Experts of a small language model.
Experts: 96 tanh GELU neurons an expert, 4 picks a token, a sigmoid router, a shared expert of 128 neurons.
Training: a variant of Muon for the experts, 5867 steps.
Below are experts of layer 3 (counted from 0) of a mixture-of-experts language model. Rows are named router (the router's row for the expert), up (a neuron's input weights, with its number), down (a neuron's output weights, with its number) and show model dimensions 0-63. Each number is 128 + 24 x the weight over its row's rms, rounded and kept within 0 to 255.
After each expert's rows: "comes after" lists some tokens at least twice as common just before its tokens as in all text. This comes from a sample of Wikipedia text that the model never trained on. Tokens count by the router's weight.

# expert 43
router [131 110 133 143 129 103 156 123 152 104 138 135 140 120 125 164 161 137 113  86  95 118 143 108 140 126 108 133 142 144 147 127 150 151 120 128 132 152  68 144  71 135  85  85 166 131 134  91 140 103 119 127 125 149 119 103 157 105 133  95  82 159 101 137]
up0 [ 93 104 136 121 108 128 127 146 126 140 163 155 151 122 158 152 139 131 142  99 129 129 133 127 177 124 140 198 146 112 117 143 117 139 125 101  73 175 135 116 155 158 141 151  88 132 124  73 139 113 138 129 131 113 133 153 110  96 173  99 137  73  79 131]
down0 [136 132  86 122 118 151 134 135 102  98 139 104 131 109 125 140 156 176 130  96 146  74 140 116 113  90  96 140 149 128 129 120 170 144 114 138 131 125 120 116 148 117 161 110 112 148 101 128 126 106 101 139 138 159 136 146 111  77 105  93 128  87 145  83]
up1 [138 128 103 121 120 130 141  75 160  86 123 165 166 186 136 139 138 127 144  80 168 117 157 138 147 141 127 148 126 153 172 144 111 125 154 126 156  96 125  87 125 130 121 127 108 111 123  89 153 147  49 150 121 132 128  98  92  89 134 128  97 124 160 178]
down1 [139 140 104 108 157 120 139 148 135 120 127 148 168 115 141 138 123 138 114 122 109  85 138 153 136 130 118 170 128 129 128 138  95 138 101 126 127 165 157 135 113 123 137 129 164 106 140 148 150 149 125 120 154 112  96 171 102 100 115 125 106 157 128 120]
up2 [160  96 155 126 204 113 132  80 130  88 132 108 100 105 112 128 128 154 144 102 128 124 148 119 158 135 106 105 102 112 129 126 120 115 140 142 133 134 149 131 124 110 139 156  99 116 137  92 123 136 114 151 149 100 123 183 152 150 148 115  82 147 132  78]
down2 [ 99 121 118 150 136 111 144  85  98 156 114 132 135 169 133 100 105 118 147 150 106  86 101  96 125 160 101 144 113 154 117 147 116 153 141 126  96 100 123 111 137 125 101  95 110 148 136 132 136 153  85 122 117 114 134 157 150 105 135 118 118 124 153 105]
comes after: "\n", " ", ") ", "Candidate ", "Party ", "\" "

# expert 3
router [159 123  94 145 135 119 146 102 191 115 153 112 143 121 130 133 136 119 121 111 129 135 131 111 141  84  99 109 125 125 140  65  92 148 131 159  87 118 121 116  97 114 102 143 139 140 156  88 174 110 149 152 133 123 152 145 162 101 147 106 125 126 100 111]
up0 [141 130 110 142 152 177 132 146  89 162 142  82 135 129 100 112 124 114 104 179  92 115 107 134 151 160 148 133  91 114 122 144 141 139 131 124 127 124 133 181 118 121 128 155 114  88 146  81 113 150 137 135  66 133 147 100 170 137 131 131 157 128 171  95]
down0 [137 106 133 137 119  96  77 154 161 126 123 124 143 171 143 149 104 121 150 182 143 143 128  90 107 149  96 140 129 159 105 123 117 147  97  73 121 126 169 127 140 128 154 145 112 165 108 109 144 183 179 160 149 136 170 164 125 130 105 123 129 130 148 137]
up1 [157  77 142 133 113 153 119 127  90 102  92 133 106 128 140 158 124 116 133  72 109 138 129 145 139 152 111  89 119 151 105 119  99 156 128  98 142 127 120 157 116 108 151 122 116 136 154 131 117 157 142 122 173 174 149 117  90 120 124  82 140 110 139 160]
down1 [134 150 105 133 141  74 169 175 153 159 136 176 151 121 129 153 133 153  61 121 146 137 113  67 126 173  97 141 163 145 156 126 101 137  71 102 139 153 125 141 147 131 130 127 114 132 140 136 160 105  93 142 130 158 122 112 164 103 149  99 116 145 113 159]
up2 [100 135 153 159 125 135 161 156  75 119  97 148 112 122 101 112 144  86 156 112 107 101 132 130 154 166 113 176 100 130 152 120 145  65 161 111 135 117 106 123 104 160 150 167 123 123  97  98 126 125 103 150 147 145 165 158 129 128 160 118 101 127 132 128]
down2 [103  96 146 163 122 124 165 128 122 122 144 151 108 131 116 161 160 127 117 156 125 135 115 165 100 114 130 104 142 140 130 101 136 139 132 128 129 142 170 145  99 119 128 101 141 120 113 128 130 161 130 129 147 146  89 170  98 105 150 137 160 142 140 105]
comes after: "| ", ": ", "- ", ", ", ". ", "of "

# expert 41
router [118  96 120 184 142 139 130 149  81 106 109 135 160 141 128 154 166 105 117  71 113 137 128 100 164 116 129 136 201 132 103 131 134 133  85 120 126 141 100 116 122 137  54  83 105  70 101  94  90 110 140 104  93 117 154  98 145 120 109 122 116 138 107 114]
up0 [107 125 161 116 140 155 130 174 133 155 162 106 113 144 144 102 151 169 154 148 136 134  90 135 147  54 141 153 145 121 151 131 162 150  76 184  92 173  98  99 112  96 141  75 120 106 117  51 115 109 106 144 147 127 121 124 117 154 145 141  98 121 139 127]
down0 [114 149 146  97 108 128 153 100 155 108  89 129 137 146 122 151 141 120 159 115 104 139 153 158  95 131 126 124 114 101 117 103 115 137 107 124 147  99 131 134 175  96 143 136  89 137 147 142 139 107 134 147 117 126 151 146 149  75 108 189  91 101 143 106]
up1 [123 103 153 127 156 124 132 113 132 132 125 114 110 140 150 113 179 164 140 127 139  96 122  96 179  92 157 113 126 120 127 102 156 185 117 122 117 155 121 113  85 125 141 103 103 127 101  97  87 144 128 141 131  94 148 141  98 149 125 166 113 121 112 115]
down1 [124 102 102 160  97 132 143 151 115 128 148 145 103 127 124 126 140 133 107 121 128  97 133 157  93  83 118 148 117 131 125 143 109 138 144 159 100 114 148 120 127 134 143  68 129 131 120 153 109 146 127 115  89 140 127 147  97 133 150 178 104  96 161 122]
up2 [135 102 108 113 161 147 149 125 167  98  76 150  65 152 135 147 125 133 143 162 160 119 133 101 104 102  99 131 122 104 129 129  91 128 109  75 110 124  89 161 126 107 146 128  90 145 155 155 132 137 132 109 104 129 132 138 150 125 133 117  75 193 151 118]
down2 [128 130 154 143 150  97  90 156 156 160 150 131 137 123 117  90 121 109 136 139 119 124 113 195 171 128 137 176 128 104 149 151 100  96  93 129 144 106 171 118 102 106 134 183 143 104 139 131  97 166  98 111 139 160 137 137 172 104 127 145 116  95 134 161]
comes after: "\n", "\n  ", "such ", "\n\n", ") ", "\n    "

# expert 18
router [142 135 127 153 157 136 156 129 176 169 166 124 143 195 151 146 133 133 120 112 143 112 150 143 160  75 139 147 121 141 147  85 128 139 128 133  93 128 132  85  93 127 130  90 112 111 108 133 145 127 136 173  67 112 138 155 164  96  79 136  88 138 114 106]
up0 [150 127 180 134 110 148 133 149 134 140 122 101 164 113 105 162  96 141 155 134 144 127 131  88 125 135 118 111 120 107 172 108 102  77  79  96 127 152  69 122 134 101 147  83 158 137 103  73 116 106 135 146 143 146 164  94 103 104 114 125 120 142 115 129]
down0 [160 129 143 117 145 119 187 115 126 136 151 125 137  83 113 122  96 142 113 129 198 171 170  93 127 199 168 142 130  96 137 109 125 107 124 112 103 173 130 139 138 106  89 158  95 103 133 167 130  83 184 131 131 135 102  97 143 139 114 151 109  91 107  98]
up1 [144 129 149 128 126 159 144 134 131 129 129  98 112 139 116 120 114 121 134 130 108 138 138 153 136 157 103  99 107 131 121 136 146 165 132 120 149 152 121 117 130 132 104  93 129 138 112 181  74 140 110 116 121 133 139 119  89  94 117 121  99 146 130 172]
down1 [155 114 173 138 153 121 132 169 127 142 164 105 130 116 132 149 145 117  67 152 112  70 106 136 106 132 113 141 111 107 138 151 158 120 139 117  91 114 128 116 137 122  98 100 143 123 110  80 122  40 111 105  98 106 152 150 125 107 155 180 117 120 112 113]
up2 [115 133 152 133 138  80 141 135 142 146 109 123 138 148 114 111 113 124 117 119 120 113 123 136 171 133 110  79 140 126 151 108 163 115 119 135  84 199 108 123 131 136 173  94 122  89 112 128 113 138 142 119  89 143 137 125 127 107 106 130 128 121 136  98]
down2 [137 162 113 130 144 126 131 121 137  99 165 190 150 106 114 155 144 120  97 109  88 145 128 132 105 140  98  86  88 141 113 151 148 143 119  96 138 140 156 131 125 154 132 140 110 146 129 102 145 123 142 107  88 143 146 113 116 178 139 145 143 110  96 152]
comes after: ", ", "and ", "of ", "\"", ". ", "The "

# expert 21
router [102 105 167 145 102 136 122 107  96 146 132 134 134 166 122 123 140 110 140 127 103 112 138 129 132 128  93  86  95 113 120 124 122  93 125 142 134 155 132 127 117 145 110 112  98 136 105 107  89 132 148 122  98 151  76 131 140 100 133 116 132 111 117 112]
up0 [ 66 147  89 153 125 145 151 132 134 135 104 112 105 166 140 134 158 156 137 126 109 143 181 109 107 114 130 178 112 122  76 140 148 125 173 134 151 138 120 100 140 136 164  93 122 101  92  81  84 135 140 152 160 141 115 134 104 159 105 140 155  89  93 143]
down0 [139 128  98 107 132 111  99 163 112 127 172 141 101 102 124 130 109 155  86 130 146 140  81 162 155 141 128 119 104 135 154 108 121 122 107 113 126 125 127 148 130  85 168  97 143 150 122 148 195 147 132 159 156  87 110 105 105 109 133  96 128 113 177 143]
up1 [128 133 138 116 165 128 111 150  92 114 138 124 142 122 131 159 128 123 109 138 158 122 118 115 158 158 101 117 139 109 120 132 105 154 120 100 137 130  99 146 103  91 160 110 116  70 136 128 140 105 119 128 113 143 124 153 171 154 155 123 169 147  93 102]
down1 [127 157 127 155 159 143 135 118 139 129  84  82  83 103 121 113 157 143  84 107 108 138 141 158  85 105 185 150 129 156 151 151 140 103 134 132 175 124 129  70 153 138 122 107 115 138 121 127 126 142 147 110 109  89 120 113 148 155  74 100 130 148 142 140]
up2 [136 118 151 169 129 142 157 189 109  97 139 156 103 167 148 145 144  85 141 108 132  99 107 151 132 104 156 108 156 133 131 106 125 137  93 132 108 108 179 131 137 157  79 145 124 127 157 150 167 145 114 146 128 109 139 103 126  99 164 121 104 124  93 160]
down2 [109 140 141 146 143 142 103  96 152 135 127 135 125 119  89 128 106 102 128 164 156 168 154 143 145 129 129 111 119 127 113 133  73 140 114 103 141 134 173 117 118 146 187 132 115 123 161 102 121 123 154 157  97 111  99 134 125 155 133 102 164 111 159 130]
comes after: ".", "==", "===", "S", "s", "ed"

# expert 16
router [110 140 158 160  86 145 140 131 137 117 100  97 102 157 145 140 154 118  75  68  81 129 130  94 124 114 135 124 136 127 125 120 116  98 148 123 139 125 104 128 106 138 111 148 116 105 127 127 144 147 132 136 188 107 166 118 117 116 133 156 139  93 162 132]
up0 [ 70 138 137 139 119 165 150 140 139 102 109  89 100 139 121 103 107  86 113 143 131 128 138 151 195 145  85 108  99  89 141 145 115  96  84 128 113 169 146  87 134 128 138 159  78 125 117 170 114 147 129 103 143 121 133 138 120  90 150 130 103 116 105 131]
down0 [166 168 110 125 150 144 126 133  79 141 136  66 169 156 165 111 138 142 149 124 134 108 111 151 138  96 149 138 120 129 125 167 117 137 154 129  91 127 156 176 121 117 131 158 137 128 111 132 107  80 150 113 117 141 152  68 150 126 151 118 159 174 125 146]
up1 [159  72 151 106 100 108 105 173 112 117 128 176 156  97 114 109 113 117 108  98  97 110 153  89 122 133 162 127 127 114 175 168 135 119 137 132 127 158 119 140 161 125 163 148 131 146  93  95 156 184 123  91 116 126 105 180  75 113 124 121 122 170 131  83]
down1 [125 137 149 134 105 117 193 158  97 125 138 175 130 105 140  77 154 109 109  90  95 131  84 108  89 154 167 182 143 145 104 174 139 153 153 152 126 128 116 134 115 144 135 128 152 154 131 107 134 147  98  95 123 126 155 131 119 136 118 121 184 112 146 134]
up2 [121  83 143 140  90 176 114 116 135 104 180  81  92  82 131 145 131 110 168  75 138 131  85 130 111 141 124 149  97 102 152 125 156  92 127 124  88 162 125 159 159 150 126 114 119  85 155  92  93 108 139 139 126 130 129 113 125 113 111 151 121 144 142 151]
down2 [134 120 131 146 138 108 132 147 121 101 186 162 104 121 156 133  93 137 135 157 125 124 124 163 110 116  76 120 115 167 119 135 143 137 157  99 110 144 122 133  87 134 133 121 132  92 168 185 175 140 123 156 166  90 132 142 108 109 117 167 116 136 139  98]
comes after: "the ", "a ", "his ", "was ", "s ", "an "

# expert 73
router [174 125 108 158 127 155 144  94 169 111 121 118 136 127 161 136 135 123 116 102 123 152 128 117 153  71  92 105 137 150 138  84  82 140 113 135  88 120 128 117 106 112  98 160 147 140 150  92 146 124 139 149 136 105 128 147 131 104 132  94 122 125  62 113]
up0 [129 159  98 163 124 126 122  50 160 157 135  96 112 170 137  96 151 105 116 128 119 111 135  72 137 171 155 135 125  98 120 191 124 123 115 110 150 184 164 128 123  87 150 166 118 159 139 144 128 122 126 136 138 142 131  92 141 121 106 147 170 114 176 119]
down0 [112 133 152 176 106 116 135 134 167 124 112 118 168 147 152  81 152 119 122 122 140 121  99 104 132 172 135 128  96 125 153 139 103 112  98 155 116 123 160 107  94 128 133  97 184 178 147  94 154 146 135 148 124 109  95 167 129 147 140 190 150  95 130 111]
up1 [154 155 139 175 150 184 127 156 125 166 105 140 138 133 112 181 116 172 148  84 107 112 148 114 115  98 115 119 151 130 123 124 135 128  80 143 109  85  86 111 130 108 169 109  82 132 133 104 131 129 131 156 120 131  99  63 110 123 130 186 146 116 134 160]
down1 [153 117 139 124  84 159 117 134 138 132 119 160 137 134  99 104 102 112 151 118  96  91  84 130 100 145 141 139 113 125 131 117 118 103  83 175 110 114 143 137 148 140  96 151 149 179 121 154 126 120 174  75 105  80  50 118 137 109 147 107 159 138 136 173]
up2 [129 122  89 100 101 137 160 140  74  91 140 121 175 126 122 153 110 123 109 158 147 157  96 125 101 129 152 126 110 127 142 125 132 103 179 115 113 131 143 132 130 136 142 103 113 106 140 126 126  55 128 153 101 143 105 125 137 161 111 138  97 115 164 149]
down2 [146 131 156 149 112 118 148 135 106 130  94 137 149  94 103 154 138  82 140  88  91 104  92 176 136 148  65  87 129 105 141 129 118  99 118 114 130 129 111 143 111 163 156 136 188 101 145 116 124 149  77  99 157  99 137 148 149  75 153 123 144 143 130 116]
comes after: ", ", ": ", "- ", ". ", "of ", "\""

# expert 39
router [136 139 109 116 123 112 174 178 153 115 130 133 169 132 109 148 122 142 162 101 128 143 126 126 146 131 117 105 113 152 163 122 134  72 130 132 140 121  35 161 110 120 132 117 142  98 120 141 166 131 107 163 126 112 124 142 145  56 106 128 102 111 146 108]
up0 [107 135 161 150 129 162 107 136 131 103  93 134 138 111  78 131 122  97 121 140  96 142 124 176 121 139  92 143 121 121 141 130 115  99  91 123 100 114 119 180  97 136 112 142 110 129 138 128 109 133 122  92 130 115 117 139 110 127 141 153 122 129 147 110]
down0 [ 88 145 143 146  91 130  80 138 100 109 136 135 114 107 145 144  97 100 168 138 163 188 157 117 123 154 128  83 145 131 163 124 115  92 139 141 131 102  93 182 135 107 156 182 131 147 115 144 125 113 153 128 147 190  96 149 154  83 137 109 130 156 157 136]
up1 [128 120 132 134 110  81 102 148 134 112 101 109 170 138 127 145 173 131 141 143 137 131 140 140  91 113  80 110 137 159 111 120 153  97 109  69 133 146 123 171 118 116 129 171  96 162 152 104  72  97 115 128 130  78 158  95 128 158 120 101 117 115 111 116]
down1 [119 143 118 137 138 147 156 155 130 134 131  97 149 150 121  91 162 146 104 109 127 134  88 113 108  99 146 116 134 129 154 124  81 163  90 120 100 147 130 152 108 104 125 125 113 120 134 124 115 178 148 126 143 106 165 125 124 151 118 109 116 150 123 111]
up2 [154  70  95 148 157 149 140 124 135 136 143 117 125 115 120 121 163  35 148 126 154 116 176 119 122 161 132 122 117  93 139 140 133 119 161  93 109 125  88 169 167  93 149 117 121 113 136 132 121 105 107 133 195  85 120 118 160 137 133 128 127 129 142  85]
down2 [104 114 100 134 140 140  82 160 148 123  77  80 129 143 108  71 131 149 110 128  90 106 142 130 158 122 140 144 131  88 136 140 132 137 143 141 111 126 134 106  77 140 129 124 139 133 102 113 163 158 152  82 126 152 137 105  89 131 112 143 125 107 132 129]
comes after: "| ", "- ", "\n", ":", "November ", "; "

# expert 33
router [ 91 141 114 150 111 143 172 165 133 118 132  76 133 196 184 120 151 122 132 111  91 131 160 112 148 126 143 136 130 119 125 133 106 110 109 107  95 161 137 101  83 162 141 116  96 127  99 102 128 167 168 127 150 124 113 149 173 125  93 114 122 142 160 146]
up0 [115  94  86 157  94 142 190 116 180 143  77 111 117 178 146 100 154 133 124 101  93  97 127 131 154 144 124 123 140 118 116 117 122 132 132 100 102 127 125 118 150 124 112 144 117 149 129 175 137 127 165 133 147 105 155 136 146 131 112 113 135 158 143 152]
down0 [169 105 144 115 125 139  85 136 149 121 138 175 154  74 112 125 113 143 156 131 159 138  80 120 148 109 107 113 114 128 109 138 124 108 153 144 108 126 104 121 166  81  99 115 105 128  86 154 117 118 112 115  99 166  82  89 127 165 119 151 124 131 137  84]
up1 [104 120 129 122 134 128 125 123 118 129 141 109 156 137 147 126 120 162 140 143 140 109 158 106 116 111 126  87 115 143  93 117 160  97 117 121 116 182  81  53 120 115  99 133 119 108 179  98  75  85 122 141 119 137 115  88 150 127  87 138 136 115 117 143]
down1 [116 131 100 137 149 105 109 139 133 124 132 137 123 102 113 151 103 117 152 108 122 144 171 104  89 149 122 135 140 100 133  89 167 121 113  95 132 134  97 145  95 113 147 127 182 110 175 129 145 161 101 126 134 123  96  99 142 115 118 138 130 128 114  92]
up2 [123 115 145 139 149 127 126 126 123 189 114 117 135 131 177 126 124 160 140 119 152 124  97 108 127  92 105 139 141 113 108 118 113 101 164 108 110 119 149 139 145 145 140 114  91 121 118 170 163 102 141 110 138 119 143 144 125 169  74 170 104 131 108  69]
down2 [115 110 109  92 130 113 130 101  98 122 112 111  84  86 123 128 125 141 112 134 134  94 156 109 116 122 108 129 137 118 111  88 169 108 126 154 109 136 132 119 170 106 145 110 110 158  70 133 103 132 161 137 144 107 114 116 117 161 137 136 103  52 175 127]
comes after: "a ", ". ", "of ", "with ", "the ", "and "

# expert 68
router [ 89 100 125 147 124 187 137 127 111 131 131 135  79 163 116 192 162 114  87 128 112 146 135 149 126 132 107 170 114 119 146 120 130 119 129 127 133 174 149 130 120 165 171 105 143 151 118 125 170 131 128 108 152 148 136 150 136 115 158 119 129 125 162 120]
up0 [122 148 130 126 115 159  87 132 140 112 101 116 128 103 139 124 107 166 130 115 164 169 114 138 144 145 118 157 133 190 124 114 104 143 112 119 170 164 163 134 128 143 108 140 152 146  93 145 158 177 161  79 127 153 149 140 193 144 135 149  97  91 141 104]
down0 [115  74 125 146 117 123 138 114 125 135 120 146 121 179 140 135 157 130 157 130 138 159  94 146 145  96 161  92 100  72 121 126 101 169 165  95 144 120 124 102 146 170 128  71 123 135 131 123 114 153  93 148 104 125 102 124 118 150 119 108 115 140  91 104]
up1 [104 132 210 100 122  91 154 182 148 175 146 174 100 139 103 156 115 123 144 134  92 106 127 116 141 103 113 157 139 104 119 114  93 135 103 108 141 135 118  90 127 157 129  94 157 151 118  89  97 137  74 115  67 144 137 134 156 132 136  67 126 144 141 117]
down1 [148 141  96 136 111 177 149 113 117 113 137 152 135  93 182 104 140 155  98 141 118 100 134 148  96 117 132 132 130 128 119 125 145 101 103 143  83 111 140 140 101 130 127 154 129 123 117  92 151 135 189  99 154 133 121  90 116 130 130 157 128 125 106 163]
up2 [112 112 118 154 111 122 171 141 137 146 125 109 152 125 135 120 133  93 104 180  97  76 165 123 113 145 156 147 154 113 150 147 114 119 150 108 112 141 134  96 106 125 158 125 172 162 131 151 109 160 112 129 169 153 148 137 163 174  90 138 133 123 174 181]
down2 [114 137 106 121  89  83 143 150 140 120 145  90 139 151 114 101 146 178 146 137 135 140 135 123 115 121  96 130 129 119 164 128 122 109  98 168 127 123 106 186 172 123 149 160 101  97 143 155 139 128 126 147 103 104 118  90  93 114 139  85 151 126 112  93]
comes after: ".", "\n\n", "=", "|", "==", ")"

# expert 51
router [150 140 147 130 103 138 162 108 171 126 113 135 114 169 143 170 153 152  96 125 115 116 169 109 142  89 118 124 157 122 119 111 116 139 147 121  90 135 120  91 116  72 160  71  79 123 144 112 115 100 115 150  93 181 102 151 151  63  91  99 162 128  88  89]
up0 [126  89  88 101 113 115 117 136  99 150 112 123 157 168  97 119 114 143 148 150 135 137 141 114  86 131 120  96 167 121 121 135 113  90 120 110 107 144 131 147 107 109 180 123 114 139 123 128 123 145 131 140  94 164 136 152 146 111  86 108 136 129 139 115]
down0 [ 91 134 114 136 143 129 126 136 114 127 152 155 148  99 159 132 172  90  99 126 140 101 119 131 123 164 151 166  94 102 117 155 128 117 145 147  80 180  94 165 163 133  93 138 101 124 117 144 116 143 130 130 128  92 153 144 115 131 124 175  77 133 115 155]
up1 [164 127 132 145 109 148 130  84 159 113 162 110 144 137 111 152 111 134 177 128 131 136 125  99 106 118 114 135 146 140 118 138 122 122 114 184 110 114  85 123  93 110 134 184 125 102 132 143 135 123 154 118  81 149 139 123 123 164 144 146 145 136 129 122]
down1 [103 113 142 114 131 153 101 117 164 156 123 144 169 147 165  65 179 109 139 144 140 113  94 119 133 144 136 159 180 153 140 115  58 109 163 163 124 182 108 122 161 118 108 128 119 181  97  79 155 121 137 140  99 117 132 137 149 106 142 167 142 133 149  81]
up2 [184  89 102 106 106 124  92 153 124 170 116 176 127 102 122  99 166 121 144  89  98 127 161 136 140 132 131 133 135 116 137  87 141 136 129 133 167 153 129 165 126 127 166 183 132 139 131 131 125  90 149  99 110 133 156 131 142 136 104  91 140 120 117 119]
down2 [ 82 137  96  75 147  94 145 121 131 146 145 128 133 141 133 141 171 119 132 102 183 130 135  85 139 125 134 132 146 103 105 102 123 141 161 133 104 137 141 108 168  99 119 123 119 138 130 123 129 135 127 142 132 109 120 121 103 111  94 108 161 114 141 122]
comes after: " ", "0 ", ") ", "1 ", "2 ", "— "

# expert 63
router [135 105 137 121 190 150 149 101 142 135 135  96 179 144 144 117 130 122 153  92 115 144 161 100 141  99 118 152 156 151 143 120 143 143 150 133 125 128 139 102 141 136 114 113 157 137 145 120 152 149 132 104 105  87 168 155 147 152 114 113 119 130 124 130]
up0 [125 111 115 157 116 149 145 117 141 105 123 121 101  61 156 173 161 103 149 116  97 118 132  65 111 131 110 143  97 138 121 124 108 133 112 134 147 128 135  98 115 140 118 137 107  95 155 115 118 151 135 146 146 142 152  87 103 136 104 135  79 196 143 105]
down0 [ 99 127 145 124 157 121 141 108  79 108 138 148 154 108 109  97 118 100 119  89 130  85 142 141 164 130  67  92 152 116  46 133 147 148 134 156 145  97 135 159 112 100 112  98 117  74  83 151 108 118 178 106 144 143  85 163 144 141  96 124 131  67  92 142]
up1 [136  86 141 119 152 160 148 100 128 101 138 169  69  96 123 121 154 181 142 146 132 160 104 121 139  92 119 119 192 134 133 133 115 102  92 126  85 136 133 119 109 101 112 120 122 109 154 145 161 115 157 136 122 107  89 120 128 125 142  86 145 176 124 156]
down1 [160  92  83  91  93 116 109 105 125 166 106 183 139 149 136 161 149 151 134 104 133 101 118 129 117  79 101 170 120 154 192 107  90 128 172 139  97  97 126 135 115  99 122 142  96 128  88 123 144 147 146 131 151 123 105 125  85 188 129 184 152 145 104 124]
up2 [141 154 168 137 134 127 124 133 129 121 116 106 154  83 138 102  84 151  90 137 148 100 104 131 124 137 115 126 124 110 128 136 124 178 130 116 145 107  74 139 105 185 119 129 134 124 155 130 118 161 144 163 123 137 116 158 157 117 115 132 163 110  75 123]
down2 [114 157 144  94 133 154 145 121 140 155 125  84 128 110 132 119 160 141 174 171 141 139 117 103 100 143 122 143 154 123 127 147 158 146 128 138 153 157 124 142 144 162 134 143 118  95 119 149 121 154 123 164 123 117  93 120 157 140 146 141 173 130 134 146]
comes after: "\n", "′", "°", "/ ", "by", ": "

# expert 66
router [126 120 132 129 131 100 135 100 165 145 109  99 106 118 122 118 119 101 135 118 119  94 139 149 163 145 119 185 137 122 126 131  66  79  94 130 109 164 126 112 133 140  99 142 129 107 151  95 152 114 116 154 136 158 140 147 112  98 116 123 126 145 115 119]
up0 [140 140 135 120 119 127  99 112 109 117 180 127  96 118 184 140 136 145 143 107 124 137  47 138 136 103 127 118 105 108 110 114 148 144  90 162 127 136 100  80 158 107  99  99 128 165  94 120  96 124 127  98  88 145 134 156 143 118  94 127 149 121 140 173]
down0 [128  85 126 154 171 145 126 134 166 134 150 129 146 122 105 140  97 130 119 147 129 119 158 110 101 108 149 134 130 131  83  99 122 103 125  94 123 123  93 144 144 127 129 142 142 171 118 132 103 131 150 101 142 129 138  69 130 126 124 160 101 103 169 161]
up1 [118  94 124 147 116 136 122 153 151  92 167 125 160 152 156 188 148 111  98 143 140 129 119  96 126 115 170 150 140 125  88 129 164 137 130 118 147 100 133 150 140 179 122 125 135 161 153 125 101 149 145 102 136 168 120  77 110 134  99 103 106 146 123 149]
down1 [ 96 118 141 105 118  91 117 140  96 150 104 124 143 161 130  95 144 124 155 155 179 129 119 124  98  94 169 123  84 144 179 155  86  96 114 207 147 143 116 104 133 104 156 140  78 136  88 133 135 110 125 182  95 130 105 140 141 111 127 164 147 119  76 149]
up2 [ 97 173  88 178 142 134 154 118 119 131 132 120 162 141 101 153 137 107 130 159 173 141 136 109 136 162 123 102 136 149 102 102 165 140 128 145  95 159 164  54 139 106 132 115 105 117 108 125  97 116 123 123  98 166  82 115  83 127 131 129 145 119 154 115]
down2 [118 132 174 100 124 127  86 100  94 122 109 125 138 117 105  92 147 125  93 157 119 128 116 154 145 137 118 148 131 150 155 178  85 109 135 144 160 150 119 149 146 130 127 148 121 122 162 104 148 123 147 150 134 136 139  98 120 154 156 156 181 160  84 142]
comes after: "|", ")", ".", "==", "===", ";"

# expert 28
router [133 133 112 142 150 149 152 120 152 143 145 103 126 134 148 141 156 132  99 127 117 118 181  91 134 117 148 112 143 102 151 119 140 139 114  92  80 168 135  96  95 154 125 116 119 117 132 107 131 153 101 159 126 121  90 142 147 116 134 133 142 161 134 114]
up0 [131  87 135 108 126 125 125 126 114 145  95 123 132 147 155 129 154 111 121 130 128 116 137 102 140 158 141 150 175  90 163 123 107 109 140 139  79 117 116 162 155  74 181 151  97 119 136 179 124 150 112 118 139 182  87 146 111 144 117  96 136 129 149 108]
down0 [121  99 124 165  92  90 136 164  98 105 150 127 134 116 132 132 144 139 100 112 119 148 124 107 169 145  78 118 166 101 131 158 146 167 168 145 122  93 110 152 123 129 126 111 157 184 111 136 129 147 160 152 193 164 114 130 127 121 147 118 127 110 166 112]
up1 [127 125 141 108 188 160 122 111 189  80 109 115 111 117 170 107 117 144  94 165 149 137 162 112 117  95 116 130 150 135 130 131 120 105 159 113 143 148 136 140 125 118 148 126 111 134 148 111 128 133 130 102 162 185  95 110 123 118 151 111 157 145 132 105]
down1 [113 115 116 142 129 125 128 117 106 146 107 175 160 135 124 119  83 132  90 117  99 106 108 116 138 176  89 139 113 128 105 112 115 105 132 110  86 139 154  95 126 125 101  70 110 114 162 127 124 138 139 169 140 157 134  90 143 179 126 134 125 106 111 167]
up2 [134 147 135 155 156 122  94 174 124  76 111 103 113 120 150 133 156 107 107  94 117 109 148 122 137 114  90 147 156 152  51 158 120 141 133 172  82 172 147 174 138 147 116 126 154 154 126 123 144 186  99 103  96 152 169 111 146 127 148 142 127 109 136 201]
down2 [126 112 146 118 162 145 145 130 105 152 167 110 111 137 152  93 132 160 141 157 163 145 164 133 157 101 104 130 124 161 132 116 105 126 155 145 164 124 132 109 107 152 118 147 124 137  79 120 110 117 146 144 127 139 116 110 111 161 141 159 143 134 164 139]
comes after: "of ", "in ", ". ", "at ", "to ", "on "